Weights of a small mixture-of-experts language model, trained from scratch on English Wikipedia.
Size: 13 layers, width 96, vocabulary 2696.
Experts: 24 experts in each of 11 layers, 2 picks a token, a shared expert of 64 neurons.
Below are experts of layer 8 (counted from 0) of a mixture-of-experts language model. Rows are named up (a neuron's input weights, with its number), down (a neuron's output weights, with its number) and show model dimensions 0-95. Each number is 128 + 24 x the weight over its row's rms, rounded and kept within 0 to 255.
Before each expert's rows: "comes before" lists some tokens at least twice as common just after its tokens as in all text; "gets" lists some tokens that make up at least twice as much of what it gets as of all text. This comes from a sample of Wikipedia text that the model never trained on. Tokens count by the router's weight.

# expert 23
comes before: "1", "5", "3", "4", "6", "7"
gets: " ", " |", ".", "9", "1", "–"
up10 [152 139 163 134 106 124 132  99 124 155 103  94 134 104 101 136 118 183 137 123 148 129 132 130 134 116 115 122 107 126 118 115 156  93 131 107 147 154 124 135 142 163 151 113 151  71 127 140 111 116  76 166  70 150 129  73 143 151 175  87 118 148 115 169 123 193 149 123 127 156  83 120 126 155 138 136 104 152 121 158 133 132 125 108 115  94 113 143 148 156 151 131 123 103 143 131]
down10 [154 130 192 101 124 139 123 110 107 101 120 112 136 154 144 105 164 163 149 143 134 125 131 135 138  85 111 100 164  84 132 116 176 134  69 142 112 161 142 150  90 100 143 148  97 114 100  87 124 157 117 123 172 112 139  87 152 145 165 125 114 129 113 106 122 135 125 108 129 126 165 162 130 131 140 117 116 139 101 152  74 130 163 110 146 112 150 115 138 152 113 167 130 155 135 123]

# expert 18
comes before: "0", "9", "8", "–", " |", "."
gets: "1", "2", "9", "3", "5", "4"
up10 [100  88 128 155  80 126 109 139 122 122 141 129 119 156 119 150 169 125 144 112 132 139 122 140 119 162 117 133 163 191  90 118 144 173 137 156 125 144 137 151 190 141 102 155 104 142 164 116 136 129 111 129 136 160  83 159 156 144 117  98 131 113 129 165 162 160 149 104 155 132  97 137 132 130 127 124 121 113 121 102 142 187 129 135 143 118 116 102 114 112 183  86 152 147 148 129]
down10 [ 84  99 160 136 104 158 119 115 102 145 130  78 121 141  93  99 104 151 127 109 141 132 134  60 103  99 101 122 127 139 130 114 142 156 143 133 140 157 130 117 151  99  85 122 130 143 175 125 146 100 180 129 133 136 148 149 129 113 145 153 120 161 114 145 112 144 102 127  81 101 126 130 115 118 152 120 144 141 145 103 125 174 153 153 105  85  88 145  86 119 168 167 122 143 115 141]

# expert 3
comes before: "1", "2", " |", "3", "4", "5"
gets: " ", ")", "i", "–", "h", "ult"
up10 [110 113 130  73  94 135 118 152  93 126 117 132 116 137 176 109  90 172 105 122 173 163 117 112  94 176 103  96  93 130 124 159 135 116  90  97 169 175 130  97 140 110 124 114 149 118 143 100 116 122 141 118 165 162 136 150 100 165 128 149 131 127 107 153 140 151 118 167  96 153 146 115 159 110 101 125  86 170 135 120 132 127 160 127 124 136 108 129 117 123 123 101 110 128 154 135]
down10 [130 134 171  73 159 147 101 127 127 128 118 135 136 122 137 144  97 160 157 165 144 123 106  98 130 135 105 100 144 105 158 118 122 120 142  97 162 129 126 113 179  97  93  98 135 143 111  74 113 142  80 106 105 132 133 124 114 121 117 149 162 114 130 160 144 144 141 156 105 117 130 116 148 112 120 134 135  83 182 115 167 144 148 131 202 101 116 113 109 139 148 116 139  85 135 137]

# expert 12
comes before: ",", " |", " (", "'", ".", " and"
gets: "a", "e", "ia", "y", "o", "er"
up0 [ 98 144 115 156 128 163 142 151  81 102  88 108 155 176 159 145 118 146 163 119 146 147 140 111 130 136 106 181 133 111  81 151 167 129 146 129 178 153 101  86 141  96  85 141 120 111 121 174 146 145 132 131 146 152 145 171 112 138 159 131 145 122 130 129 133 126 122 149 131 113 163 143 141 140 141  99 124 183 105 145 133 138 150  95  83 121 131 111 105 128 147 140 126  92 145 121]
down0 [ 71 100 170 110 104 145 129 117  93 119 119 158 118 130 108  93 123  94 103 125 114  74 145 126 122 125 145 127 177 181 135 123 143 110 152 126 136 131 124 136 108 128 138 100 138 111 110 138 129 109 148 124 125 123 156  77 118 134 124 127 166 130 107 141 125 140 179 134 108 101 133 112 168  95 136 108 147 143 180 141 143 100 127 129 113 112 135  69  93  92 132 106 101 163  78 148]